Experts of a small language model.
Size: 13 layers, width 96, vocabulary 2048, 5.8M parameters.
Experts: 40 experts in each of 13 layers, 32 SwiGLU neurons an expert, 8 picks a token, a sigmoid router, a shared expert of 64 neurons.
Below are experts of layer 9 (counted from 0) of a mixture-of-experts language model. Rows are named router (the router's row for the expert), gate (a neuron's input weights, with its number), up (a neuron's input weights, with its number), down (a neuron's output weights, with its number) and show model dimensions 0-95. Each number is 200 + 30 x the weight over its row's rms, rounded and kept within 0 to 999.
After each expert's rows: "mostly gets" lists some tokens that are sent to it at least half of the time. This comes from a sample of Wikipedia text that the model never trained on.

# expert 6
router,229,235,193,239,229,215,181,249,206,234,201,265,179,200,165,137,236,229,251,131,139,184,157,191,235,210,188,201,190,229,201,227,182,225,194,242,158,229,194,152,219,173,158,179,225,207,180,175,178,168,163,200,165,143,199,190,177,214,214,198,200,219,155,225,220,222,172,192,202,197,229,189,174,181,178,201,259,220,228,190,181,200,187,281,162,167,212,235,212,177,152,179,186,234,190,210
gate0,219,146,173,226,235,229,233,234,217,189,195,255,210,253,148,210,255,196,187,176,237,174,215,206,233,200,216,184,199,230,202,215,207,152,212,266,211,215,208,181,225,188,201,196,229,164,157,159,216,183,204,198,252,215,194,232,181,255,185,234,231,225,157,270,192,171,161,231,150,150,204,151,188,167,221,207,204,180,257,175,206,213,178,224,187,161,240,166,218,229,243,176,220,191,229,188
up0,205,203,239,217,185,189,176,180,205,156,219,205,176,259,164,237,170,171,187,212,221,203,224,191,186,181,208,127,219,172,217,197,180,245,263,240,187,182,147,157,209,211,204,180,158,207,186,142,164,260,174,157,226,187,235,169,174,141,202,195,197,175,228,262,214,214,176,159,181,200,214,239,247,224,193,222,204,153,257,225,192,230,200,197,206,161,234,173,179,257,163,191,177,205,198,178
down0,191,248,196,214,169,222,207,171,244,197,197,183,225,160,254,213,209,197,196,202,212,199,172,200,208,188,189,215,246,155,197,210,175,193,182,183,113,185,227,218,200,199,168,225,207,140,240,202,182,195,238,210,218,163,216,197,193,235,231,172,222,187,180,169,136,180,248,150,205,247,221,225,184,217,233,178,228,193,160,110,204,176,224,222,216,239,180,201,192,172,220,181,115,167,141,194
mostly gets: "ment", "form", "resident", " oper", " develop", "ion"

# expert 15
router,217,255,219,210,204,189,176,204,220,224,255,216,178,230,216,212,172,191,171,203,191,232,241,276,221,192,130,81,198,190,176,207,205,172,209,202,201,196,188,220,208,198,166,138,259,170,216,213,222,219,206,119,202,195,177,188,209,220,176,236,185,175,169,176,188,179,173,213,226,164,249,222,212,187,214,153,206,198,226,218,191,188,198,190,211,173,224,256,130,196,201,197,173,204,216,196
gate0,225,202,183,198,191,199,239,218,186,215,201,206,253,202,180,149,211,157,183,175,166,178,242,156,190,250,249,144,149,168,217,171,180,253,179,229,183,190,156,178,168,181,171,176,242,270,204,200,209,224,201,160,265,155,194,187,162,188,160,148,238,216,204,219,185,213,248,245,172,185,227,194,182,184,190,178,218,241,201,207,210,180,202,150,204,192,175,247,234,248,167,215,209,167,201,237
up0,182,225,168,208,191,211,198,233,176,246,231,243,144,197,212,166,161,219,203,228,176,168,230,242,172,254,169,214,172,197,244,214,233,204,192,235,209,198,226,152,155,188,263,167,219,203,186,182,164,166,200,155,256,184,185,198,233,130,215,208,172,183,216,176,178,266,224,233,215,161,154,224,238,215,213,223,178,211,184,287,252,187,189,198,187,212,216,231,189,191,220,194,232,200,203,182
down0,166,195,254,196,199,245,224,235,183,192,180,257,102,250,199,213,164,253,164,207,174,187,216,165,197,158,183,210,161,223,183,199,196,252,206,196,209,200,169,163,226,214,189,165,214,209,204,173,192,165,265,228,188,200,203,236,227,208,208,225,244,174,222,197,229,188,212,171,173,140,184,213,130,166,212,193,192,258,228,205,228,215,224,174,158,173,180,203,214,212,239,167,177,240,158,198
mostly gets: " ", " (", "–", "′", ".\n\n", "19"

# expert 5
router,186,220,192,197,184,177,195,192,201,217,215,167,182,183,240,170,244,214,233,173,200,170,111,234,210,235,201,200,204,251,186,203,211,143,236,167,160,192,200,185,205,194,226,146,215,229,156,178,186,199,166,229,171,139,219,200,232,140,218,206,246,240,186,147,234,169,192,222,201,206,195,192,198,171,192,210,174,227,214,181,240,156,172,244,141,117,254,182,196,165,198,209,186,178,223,190
gate0,231,196,220,197,159,189,238,183,190,152,242,158,212,178,189,184,226,218,219,206,176,250,194,249,225,277,148,204,222,200,197,184,197,156,250,202,176,186,221,189,154,179,239,196,192,244,149,197,236,188,220,193,235,223,286,216,251,176,190,214,216,229,203,147,165,215,197,247,147,206,191,264,176,194,186,165,168,208,172,204,190,218,163,227,167,169,182,186,179,205,201,261,196,213,219,207
up0,160,221,183,205,191,182,203,233,207,171,187,213,196,205,175,173,173,185,192,145,217,247,221,136,181,232,176,268,222,205,218,189,202,194,204,213,153,207,202,168,238,234,167,171,201,201,212,215,261,264,148,187,171,204,132,291,195,217,214,172,237,218,231,225,201,262,189,218,233,175,193,191,197,183,201,199,156,208,206,241,202,240,193,225,158,217,213,210,242,180,204,233,242,225,240,246
down0,205,208,180,168,199,200,271,210,147,280,203,162,159,172,211,161,201,229,127,188,196,186,239,219,181,195,154,219,207,237,213,179,197,183,196,244,206,185,165,176,217,137,175,182,206,208,192,195,178,184,217,216,183,153,174,183,186,152,167,189,255,205,184,160,178,168,147,242,169,183,193,253,202,209,210,227,163,180,176,215,259,217,186,225,199,166,238,227,210,197,245,205,208,146,242,212
mostly gets: " b", " st", " n", " f", " p", " se"

# expert 18
router,176,219,209,202,221,187,183,220,186,231,204,171,200,233,225,212,203,181,193,190,204,144,104,171,216,201,163,153,214,240,195,228,215,194,211,214,197,171,184,189,177,220,201,209,198,218,221,183,179,151,175,217,148,165,182,188,267,156,200,238,177,247,180,150,260,243,218,199,201,206,218,219,187,168,169,189,166,235,160,155,231,204,218,218,185,155,258,202,203,139,164,176,232,143,203,147
gate0,214,211,210,238,241,186,179,210,148,217,174,220,207,207,203,194,187,178,185,228,191,149,152,253,222,232,164,143,226,204,205,219,214,194,227,191,153,138,144,188,182,217,237,208,167,172,215,169,215,152,169,155,199,206,180,243,198,180,108,172,189,201,188,241,216,203,159,248,258,230,189,175,197,191,193,165,192,165,171,176,140,218,201,207,237,205,223,184,190,151,151,236,202,204,178,197
up0,175,182,234,215,206,212,272,179,189,178,226,146,179,218,218,205,188,192,206,190,227,226,194,158,179,208,139,201,181,195,158,207,225,170,206,227,210,258,160,205,181,246,149,220,179,192,196,185,205,135,241,151,193,208,209,182,172,230,157,216,202,191,212,184,160,237,192,234,211,212,169,236,209,164,185,194,229,180,242,169,235,221,173,176,268,165,110,179,215,174,190,235,158,251,188,191
down0,200,244,158,255,174,156,187,185,182,200,184,261,272,220,163,229,232,204,206,146,228,182,257,235,195,226,214,160,183,197,240,165,231,236,200,168,181,219,202,196,184,161,190,196,184,194,224,184,246,206,232,244,203,174,182,209,228,182,213,203,185,175,213,175,168,189,229,104,156,198,218,170,219,182,192,225,144,233,201,214,206,218,179,233,201,231,181,232,184,243,157,214,261,205,186,227
mostly gets: " b", " R", " C", " st", " r", " p"

# expert 26
router,206,224,170,219,172,194,220,194,232,219,229,220,137,241,156,176,180,186,182,176,210,229,198,213,207,201,156,104,211,222,216,222,233,156,206,192,217,162,198,168,175,206,113,190,241,184,169,170,232,225,192,109,191,220,200,198,225,208,188,191,181,174,159,194,176,162,165,207,190,152,174,226,205,216,218,180,186,248,230,179,192,167,231,176,206,154,187,259,179,173,188,191,209,176,247,184
gate0,248,259,129,224,197,217,199,241,207,195,209,189,207,158,217,219,185,178,163,202,192,168,214,181,208,202,165,195,250,221,185,230,192,193,239,223,170,191,175,173,195,205,170,230,167,223,216,222,244,243,206,140,206,170,210,192,219,191,187,212,180,254,200,204,170,190,164,203,232,187,159,180,196,237,246,252,154,271,240,198,121,189,231,184,174,189,183,250,210,175,204,148,259,191,179,176
up0,197,167,243,209,173,209,195,212,191,141,222,172,196,154,234,237,195,198,189,203,243,215,238,212,202,210,203,239,200,238,191,252,163,174,246,204,242,249,248,242,189,131,224,213,203,232,208,215,148,199,198,219,216,186,198,145,222,229,146,220,206,235,168,218,142,185,259,217,202,173,224,187,172,189,237,170,220,162,279,201,176,227,175,244,183,171,192,214,202,260,198,192,174,217,187,190
down0,228,200,229,184,147,225,193,199,180,162,225,226,165,226,188,225,200,135,194,197,233,167,194,183,191,217,196,170,177,215,207,193,201,264,266,192,225,271,243,220,202,229,189,232,205,187,206,243,182,217,159,189,236,211,217,245,154,157,197,186,185,178,149,229,148,188,162,208,194,146,208,221,171,202,227,239,169,206,180,208,202,158,199,192,228,245,218,277,235,215,213,254,242,220,182,165
mostly gets: " L", " ", " l", "19", "L", "20"

# expert 35
router,222,239,197,251,200,215,184,243,211,212,221,251,215,228,193,204,204,215,226,181,138,212,153,198,211,199,157,165,211,248,234,269,216,197,201,230,194,227,191,207,214,185,160,178,277,206,209,164,190,202,176,203,140,146,187,193,187,178,201,213,161,247,203,233,240,212,207,188,230,255,214,182,161,135,181,228,228,241,184,196,192,175,235,282,172,168,197,230,155,192,196,194,235,200,190,199
gate0,200,157,197,172,135,150,199,204,210,191,256,137,219,231,222,157,231,204,196,173,241,217,162,191,184,185,203,151,277,230,197,201,221,223,180,180,226,219,236,218,221,174,197,162,205,238,232,209,208,218,198,196,180,165,217,240,210,217,188,191,174,174,221,245,194,196,171,165,165,236,212,207,244,192,241,256,214,193,169,202,190,169,241,221,125,168,169,187,195,209,213,157,274,181,173,225
up0,185,181,185,221,215,207,169,246,204,178,188,224,206,121,236,223,166,145,229,191,165,179,211,244,185,187,183,201,168,182,235,181,182,167,209,210,214,183,176,218,187,241,159,178,156,200,195,201,151,195,256,139,215,207,210,191,162,176,211,193,233,193,115,248,264,209,224,206,181,191,178,148,190,184,185,211,189,200,205,226,252,224,141,197,242,170,165,154,198,204,183,216,218,253,221,241
down0,215,183,138,214,202,215,210,197,209,183,210,193,229,221,174,209,198,217,187,223,153,223,191,162,196,229,184,219,185,215,188,166,195,176,188,236,172,209,195,125,186,148,154,267,169,195,197,158,208,203,165,201,222,144,209,251,228,197,224,220,179,189,204,131,227,189,209,196,158,161,165,160,154,176,274,198,163,188,206,187,165,224,201,188,188,254,163,197,260,136,204,208,191,144,183,185
mostly gets: " pr", " pl", " res", " ex", " Gr", " im"

# expert 25
router,211,203,199,197,200,237,209,170,199,231,172,199,203,217,179,191,209,238,186,205,174,199,226,215,162,278,253,197,242,228,145,209,174,212,194,219,161,188,231,184,198,209,208,224,216,216,206,184,201,171,191,168,200,227,237,199,148,249,269,232,179,152,172,188,206,193,206,201,239,230,210,164,219,134,191,229,173,232,201,197,239,170,222,154,127,177,254,150,163,170,200,196,269,237,232,172
gate0,199,225,237,171,226,187,244,199,213,158,183,239,201,241,233,209,271,179,203,207,151,168,185,242,189,148,263,199,176,147,200,200,178,190,159,237,232,192,155,204,189,184,243,207,173,238,220,209,194,225,223,252,199,190,202,174,181,242,218,213,239,191,234,165,200,172,150,211,185,185,207,201,191,175,158,218,202,237,253,207,177,120,147,214,221,210,255,163,207,181,197,235,227,235,221,182
up0,150,191,213,176,155,184,207,213,255,194,218,218,230,143,251,171,207,137,225,201,259,228,210,205,216,147,205,203,148,206,184,184,242,190,179,153,268,151,171,206,196,248,150,198,225,232,170,185,229,164,195,172,192,185,217,172,209,203,167,197,197,231,216,219,193,135,257,194,158,241,194,181,189,201,204,225,182,165,168,195,154,179,236,215,194,224,181,203,160,225,210,253,161,187,188,200
down0,163,216,115,150,240,231,167,185,208,181,184,142,143,214,158,251,178,261,151,188,185,183,159,177,233,201,207,216,232,231,196,138,182,219,219,224,155,190,179,201,173,234,194,181,237,219,245,218,192,203,179,229,220,203,198,155,237,198,194,166,156,218,173,213,199,210,189,172,235,191,220,152,181,209,200,207,244,197,196,218,216,261,206,172,188,174,220,187,173,156,165,186,200,250,243,200
mostly gets: " and", " to", " the", " was", " as", " is"

# expert 21
router,227,220,178,217,237,205,192,227,205,203,208,216,234,215,150,224,250,203,259,132,167,186,155,200,234,232,207,152,219,173,209,199,187,229,212,226,148,228,175,204,198,194,200,217,230,217,189,198,213,209,192,218,192,136,192,159,224,193,227,223,214,226,225,199,210,162,140,209,162,211,214,129,208,139,193,214,198,217,229,160,211,142,237,262,180,130,191,263,198,202,186,188,172,241,198,172
gate0,217,113,212,198,231,210,197,195,194,188,198,166,229,192,223,248,246,175,207,258,221,242,233,196,220,180,201,144,209,184,207,149,215,175,216,202,223,197,256,205,211,212,222,236,159,261,191,186,186,171,188,197,279,220,193,166,211,204,189,162,265,158,180,182,262,199,179,194,121,212,187,203,205,207,205,223,221,124,183,224,196,188,186,150,196,167,201,216,235,212,206,233,184,202,210,188
up0,212,251,176,169,197,172,200,175,185,240,193,220,185,209,142,241,205,176,236,216,223,206,156,181,223,197,189,138,170,202,195,243,183,160,173,258,170,204,218,200,169,180,253,210,208,177,196,181,169,219,249,223,209,216,221,204,297,208,210,211,230,169,190,196,187,212,205,253,208,196,271,167,197,220,203,145,250,192,229,177,154,214,157,188,202,198,233,215,221,220,141,159,166,175,202,241
down0,166,144,207,254,186,199,178,223,212,183,213,176,188,214,242,199,200,182,165,207,163,206,210,204,172,197,165,233,232,214,224,175,213,200,209,134,194,224,158,215,225,233,193,186,189,229,237,216,272,205,150,176,184,223,205,232,150,160,197,209,195,203,213,180,189,221,178,173,219,207,165,191,234,155,187,288,148,237,114,213,211,187,211,216,229,188,164,205,143,187,264,222,225,229,222,194
mostly gets: "ica", "son", "ition", "ington", "onom", "ment"

# expert 10
router,190,227,185,184,180,164,205,216,222,194,203,189,200,257,233,165,225,152,211,162,196,183,136,194,233,265,227,160,209,244,166,187,185,156,223,244,202,232,182,176,226,170,223,219,223,222,172,178,170,214,176,218,168,183,169,222,229,199,197,246,174,241,172,179,216,196,167,199,179,231,207,213,202,94,256,186,156,217,206,203,201,180,249,250,187,154,187,214,166,165,174,165,183,174,210,165
gate0,198,188,201,195,151,199,198,192,185,204,217,180,173,223,203,207,169,177,247,205,261,157,173,159,229,175,211,183,124,215,166,209,206,189,217,207,156,177,208,151,151,246,213,216,209,236,186,184,216,182,200,202,260,205,177,243,219,211,206,205,180,253,197,202,203,173,221,253,228,283,218,214,225,114,240,224,202,141,213,183,171,264,191,220,201,184,179,205,186,189,192,228,176,225,221,147
up0,222,187,189,204,228,204,209,182,177,158,197,217,224,190,177,251,236,153,203,179,180,224,125,165,156,200,206,177,226,204,229,165,202,218,191,171,195,166,221,174,208,149,198,224,184,181,226,245,183,185,206,190,167,198,222,192,152,191,225,246,185,179,247,187,162,225,175,133,196,146,196,185,204,183,162,208,200,265,192,214,181,158,170,238,214,231,225,217,183,233,292,168,262,211,247,200
down0,202,234,165,191,229,221,195,173,180,229,164,174,202,178,221,227,222,229,157,208,211,188,175,181,178,171,165,182,189,262,147,189,141,197,222,222,242,193,197,140,206,191,233,233,197,233,191,208,161,182,160,173,221,242,170,209,196,180,205,225,246,126,226,166,181,198,195,193,268,189,204,228,225,191,246,191,218,174,216,167,254,152,199,243,187,174,262,227,186,214,194,201,245,261,167,173
mostly gets: "v", " v", "qu", "ov", "ev", "pl"

# expert 38
router,190,218,195,203,203,204,190,224,171,212,191,244,175,244,181,135,204,209,237,239,156,167,157,270,206,214,200,203,206,230,214,273,184,213,262,214,166,203,225,198,195,211,139,194,248,250,193,198,221,199,181,208,187,150,237,189,224,222,228,237,179,257,250,255,213,206,177,169,251,232,198,188,174,246,171,229,203,234,177,202,208,172,205,205,157,173,242,209,173,161,187,246,181,204,233,182
gate0,193,209,259,177,219,149,164,177,214,260,221,197,161,184,177,159,217,211,219,143,205,217,172,181,227,198,148,238,204,195,255,267,133,173,214,251,151,177,221,191,232,247,193,187,222,201,207,189,248,194,232,181,206,226,219,181,206,190,199,245,198,240,220,225,209,232,169,189,236,194,155,198,196,185,200,205,181,254,207,187,225,180,166,192,164,192,216,251,164,240,156,177,221,207,140,170
up0,182,209,192,189,221,245,189,196,257,200,179,180,239,195,207,190,162,163,189,171,176,171,247,198,199,206,221,204,196,139,171,185,227,192,138,225,224,234,206,262,207,219,170,224,213,193,250,180,206,238,164,183,125,159,190,207,239,256,222,197,229,162,173,227,180,232,140,166,238,185,229,257,190,152,213,165,170,152,189,153,204,179,211,212,207,202,210,174,174,222,189,218,237,246,209,163
down0,222,192,214,220,248,182,185,235,202,110,206,162,221,192,240,133,183,157,175,215,163,234,192,244,223,203,224,177,223,187,189,184,239,200,185,172,166,191,162,247,230,160,160,188,249,229,140,199,210,199,194,207,211,137,208,236,171,242,199,198,227,229,176,160,174,180,226,207,206,219,204,241,196,181,156,206,215,218,197,187,206,162,243,222,212,160,258,170,123,202,201,212,199,223,197,176
mostly gets: " h", " ex", " l", " all", " part", " s"

# expert 31
router,210,200,210,230,227,180,194,221,223,209,184,183,193,228,217,139,236,175,197,209,190,204,156,254,238,292,214,175,204,202,215,205,220,139,196,229,192,221,232,214,216,195,180,145,220,251,192,263,228,229,180,190,158,212,209,185,262,161,222,181,149,210,215,173,250,167,214,201,184,217,191,164,216,145,173,197,199,198,198,138,178,195,172,257,166,154,236,201,240,146,207,185,208,214,207,187
gate0,182,200,228,218,244,228,202,203,193,256,203,202,171,184,226,177,232,188,212,172,175,245,201,214,232,262,236,114,168,188,211,218,220,188,205,198,185,237,242,176,190,265,231,188,162,228,183,230,232,205,180,189,172,169,155,194,222,162,250,198,169,160,222,224,221,158,194,191,235,196,194,206,201,151,198,173,184,208,237,144,106,170,209,208,170,168,186,207,190,182,194,209,186,227,148,153
up0,237,214,227,181,128,174,231,191,217,175,155,203,254,164,228,193,230,166,188,214,219,211,213,195,215,176,215,203,252,195,179,181,238,197,152,183,160,235,207,225,174,189,241,231,171,218,164,145,182,216,186,175,235,187,213,207,168,199,229,282,264,207,204,179,196,152,207,237,171,222,201,189,222,219,144,203,204,238,175,201,236,184,241,173,272,226,214,172,167,227,199,215,223,249,235,185
down0,200,182,133,139,232,217,191,232,196,151,190,227,136,208,237,162,164,194,232,194,250,193,189,161,218,218,208,191,188,196,191,259,227,171,183,182,167,175,236,246,176,197,210,222,255,158,155,185,214,186,201,174,163,226,191,171,211,217,194,207,154,162,228,181,179,190,268,175,209,211,255,197,180,210,224,160,228,182,160,182,177,158,214,172,268,183,201,221,184,139,210,172,175,195,226,205
mostly gets: " D", " d", " st", " th", " He", " he"

# expert 34
router,244,271,242,223,212,190,202,197,190,204,181,181,188,183,216,190,198,187,249,204,193,170,128,249,188,212,208,169,229,229,195,221,243,137,201,201,185,201,245,177,215,234,197,159,197,226,203,212,181,186,135,225,168,125,232,130,244,154,209,220,172,227,224,156,211,185,201,201,232,198,204,162,188,190,163,221,198,228,198,174,214,175,168,198,186,135,244,207,177,128,218,185,200,220,193,182
gate0,194,170,242,218,154,210,170,256,192,213,203,157,204,192,189,210,192,222,197,195,154,184,195,248,255,194,224,148,209,210,166,202,227,227,224,198,204,191,147,211,173,215,214,146,201,223,242,240,150,212,183,229,202,164,229,187,213,190,215,237,233,218,232,137,187,248,250,181,172,198,215,183,253,245,219,167,192,223,190,169,172,174,195,160,192,184,231,158,257,143,143,204,247,210,160,192
up0,248,193,110,184,166,181,226,207,213,187,191,237,233,198,207,209,217,192,207,199,181,161,237,201,135,178,232,126,229,177,222,229,204,224,160,233,209,246,152,156,183,184,178,218,207,164,181,229,179,221,231,188,200,219,184,246,219,197,166,182,139,237,178,208,222,252,195,191,141,202,179,167,162,182,223,224,218,154,175,253,161,205,168,178,194,248,219,232,164,185,191,209,241,205,200,187
down0,227,227,213,208,217,218,138,186,237,191,224,205,201,189,152,145,206,154,202,208,245,237,174,147,254,137,173,193,210,209,207,182,166,197,224,199,188,162,189,216,167,214,225,169,218,193,186,177,246,196,190,205,226,242,187,196,191,181,234,153,187,175,202,188,209,221,179,203,154,247,187,207,184,191,206,125,172,243,237,221,191,182,237,148,183,215,238,203,216,210,215,201,235,305,217,148
mostly gets: " t", " f", " st", " n", " p", " s"

# expert 4
router,221,175,209,239,245,224,224,186,230,228,159,241,210,222,184,197,226,224,188,196,190,185,220,179,156,217,234,197,235,235,183,191,241,227,218,228,155,173,223,210,196,165,244,241,220,226,188,167,202,151,177,133,184,194,194,179,161,217,245,281,144,183,150,158,205,184,225,188,226,203,238,214,230,162,192,208,148,221,208,183,222,143,194,188,196,202,196,148,208,159,180,200,207,278,207,170
gate0,179,178,204,156,219,179,155,194,163,153,166,165,161,180,226,157,212,226,179,196,142,241,195,250,218,169,206,184,206,196,223,174,162,220,251,154,148,216,261,232,239,212,226,212,218,226,205,160,236,169,132,224,163,200,217,153,249,224,199,205,189,209,206,210,200,217,218,196,167,187,233,185,189,190,214,209,182,161,246,168,201,221,158,214,194,144,155,153,199,203,184,190,132,221,176,184
up0,193,184,195,172,206,192,179,201,186,205,207,199,172,180,140,252,233,234,239,212,165,160,205,165,186,182,240,134,209,137,204,157,184,221,130,173,179,231,242,239,148,222,225,234,193,215,184,189,227,172,236,156,196,196,220,224,194,190,175,207,207,223,238,180,165,138,182,235,188,254,204,189,194,192,195,136,226,208,180,181,210,237,165,172,176,203,235,199,166,259,205,150,198,157,178,226
down0,208,244,133,226,203,183,228,221,250,212,210,211,148,223,230,201,180,206,229,152,219,187,222,266,192,222,237,213,224,215,241,168,162,169,205,144,202,203,147,142,208,176,235,165,212,167,248,222,170,197,180,228,242,154,228,161,226,203,186,219,154,180,227,162,225,179,186,239,211,194,224,193,172,183,189,226,243,234,185,206,245,223,209,157,185,244,178,198,208,217,187,164,242,157,169,229
mostly gets: " the", " was", " with", " his", " as", "The"

# expert 28
router,217,210,191,226,214,229,188,197,210,211,152,170,174,211,163,184,231,209,213,185,178,203,194,204,184,259,248,205,198,225,184,229,185,196,224,237,190,201,245,196,172,200,147,210,213,209,190,173,212,145,185,174,223,253,245,215,150,246,270,227,208,218,195,223,183,216,221,206,268,184,258,171,208,167,203,241,154,231,188,145,212,186,217,182,125,195,241,181,118,176,223,197,221,247,199,186
gate0,177,218,218,206,210,223,204,143,233,150,159,276,166,165,183,179,213,233,218,182,220,184,186,219,210,214,189,152,185,227,259,141,213,172,238,161,197,230,231,205,187,226,171,234,194,248,193,211,133,204,180,185,183,247,194,154,249,225,249,229,249,192,227,199,162,215,200,189,215,226,192,186,176,122,201,269,182,228,208,153,196,223,198,201,174,218,173,186,196,187,240,210,199,184,177,197
up0,210,185,156,223,183,165,186,187,203,214,148,181,181,236,183,207,241,202,204,194,251,213,196,154,133,155,269,183,239,191,217,230,210,195,166,222,186,244,222,175,182,229,124,198,212,187,214,238,228,183,189,152,223,257,195,139,213,240,177,246,187,168,189,225,131,205,225,135,194,209,223,147,219,178,224,224,175,217,193,205,197,169,190,171,183,212,162,194,198,176,188,159,242,211,196,204
down0,157,130,154,226,259,216,190,220,190,192,204,174,174,236,182,218,178,187,187,168,230,199,223,199,156,237,179,263,188,238,204,180,246,181,217,214,180,252,183,135,177,161,211,171,180,184,189,249,193,142,191,190,222,204,185,267,209,199,222,233,225,178,206,243,208,159,186,219,209,216,195,180,195,191,212,205,185,199,196,224,161,160,179,137,182,145,159,154,189,201,163,217,269,174,195,206
mostly gets: " the", " a", " The", " an", " his", "The"

# expert 37
router,260,221,212,271,231,222,193,233,199,192,239,219,224,183,168,136,224,181,254,153,205,171,154,240,217,246,171,178,205,188,193,217,198,221,181,237,138,222,179,199,196,190,200,174,231,210,188,203,177,201,149,169,186,182,146,154,171,249,207,244,221,218,174,185,181,228,144,185,201,236,208,201,190,175,226,146,250,240,227,172,192,217,196,246,202,148,226,210,209,219,224,208,241,234,204,179
gate0,207,238,225,179,237,171,185,122,160,218,222,190,188,122,128,149,194,221,191,210,228,148,233,210,169,256,206,169,181,191,183,183,248,194,235,251,155,240,195,210,225,180,179,166,222,242,214,223,180,162,205,169,212,173,213,166,240,231,206,203,179,187,172,164,194,219,188,169,215,202,155,178,176,230,238,225,237,203,178,241,217,183,227,228,218,172,194,207,211,249,210,202,234,235,244,197
up0,253,193,230,177,169,196,215,192,182,210,197,243,150,222,171,196,187,230,206,238,239,223,176,204,190,224,220,224,196,174,168,192,154,262,213,215,197,173,179,134,183,168,195,184,229,188,115,204,233,162,184,186,173,206,166,182,202,214,212,195,189,207,193,170,167,234,218,206,154,212,252,206,183,230,241,159,221,212,174,223,187,262,235,197,255,116,182,126,216,181,204,224,171,182,192,191
down0,243,189,197,254,125,223,194,206,156,128,242,234,196,226,188,206,168,185,220,316,210,225,194,214,176,233,181,174,224,151,149,182,186,215,172,253,192,197,181,220,176,211,196,220,192,208,175,206,243,251,212,217,193,216,185,209,171,197,165,173,184,202,193,172,185,231,192,212,253,211,217,220,228,201,175,219,238,180,166,248,223,187,185,243,248,180,163,160,229,204,194,183,242,182,196,191
mostly gets: "ment", "ject", "osed", "duct", "view", "ouncil"

# expert 20
router,210,212,168,228,211,191,196,206,274,201,211,209,224,272,172,181,237,183,179,185,195,209,153,208,247,211,187,124,264,240,213,188,217,208,228,162,183,176,212,182,184,273,140,169,178,199,183,176,182,204,214,155,196,216,209,176,230,178,178,221,190,156,199,175,150,193,191,162,159,164,212,179,170,197,219,141,204,185,226,219,166,128,218,194,188,229,212,227,178,200,137,197,221,220,202,165
gate22,191,163,212,235,197,203,180,240,246,221,246,227,222,225,235,210,216,218,221,184,198,180,179,200,147,213,170,179,197,208,202,150,232,221,207,191,244,171,188,220,269,238,152,177,170,228,175,194,155,172,194,146,202,194,210,235,189,185,192,205,236,169,166,136,181,158,231,253,183,252,220,214,192,253,181,170,200,212,209,146,165,152,220,212,225,218,211,207,167,207,169,244,200,267,190,148
up22,224,151,225,231,225,148,237,168,224,204,173,204,172,200,195,182,203,229,208,187,157,161,250,155,191,173,254,170,220,196,231,211,149,171,195,216,242,203,206,153,203,217,226,230,245,241,231,176,239,221,146,207,203,163,229,178,228,257,200,175,188,170,192,211,163,179,177,212,166,199,217,212,192,171,175,218,206,205,251,259,231,184,115,179,212,183,200,212,228,259,182,207,168,208,180,151
down22,189,216,166,142,228,228,195,190,175,241,231,179,159,154,227,193,169,232,164,180,134,162,190,204,220,179,266,214,207,216,219,189,178,219,187,193,144,195,235,198,148,185,186,235,176,208,283,254,198,169,206,170,225,207,218,160,250,246,149,225,207,214,187,202,161,186,166,225,207,190,191,186,178,197,191,240,191,181,146,168,210,215,212,192,188,239,222,182,158,196,237,211,268,167,196,206
mostly gets: ".\n\n", "==", "\n\n", "%", "===", " |\n\n"

# expert 22
router,248,255,178,221,183,168,226,188,201,237,229,256,176,259,194,171,201,167,192,175,171,201,145,215,192,233,194,196,231,279,191,251,195,235,206,229,200,256,172,198,165,226,155,151,218,196,247,177,161,211,203,224,189,188,261,197,210,229,200,237,194,225,205,191,227,179,205,155,247,202,229,181,142,201,170,230,224,214,170,160,248,152,218,217,205,186,197,252,168,197,210,201,223,229,220,202
gate0,186,230,205,186,215,178,146,203,172,229,185,218,207,239,161,195,220,183,195,204,232,250,212,213,183,199,205,195,270,241,177,235,213,227,209,182,202,231,170,229,152,171,196,102,179,171,241,242,231,195,170,193,165,169,210,194,245,220,231,212,215,250,204,161,216,259,240,187,226,213,200,156,179,179,207,219,169,214,222,176,189,226,193,179,161,161,243,242,166,226,224,174,207,217,141,254
up0,178,260,234,176,225,127,197,180,193,184,120,188,216,198,220,240,188,217,212,245,192,213,196,213,167,179,252,209,163,162,203,183,183,157,205,197,162,173,184,225,188,208,255,226,219,205,138,230,178,218,178,225,246,215,174,176,220,191,214,236,161,233,229,279,190,228,171,176,193,197,212,200,201,175,190,198,212,223,188,233,199,192,203,225,138,154,135,214,214,210,192,207,227,182,127,190
down0,172,154,189,204,182,190,189,187,241,200,137,187,175,191,203,122,224,204,211,205,201,127,160,218,179,221,166,229,201,206,246,177,175,224,205,200,158,225,199,170,160,208,212,223,120,208,235,184,185,170,191,171,199,244,176,161,235,193,178,180,203,179,125,198,185,222,193,228,244,241,215,232,195,213,256,190,225,192,234,189,192,186,166,176,225,195,211,156,154,178,178,260,152,231,226,188
mostly gets: " c", " re", " res", " cont", " ch", " pr"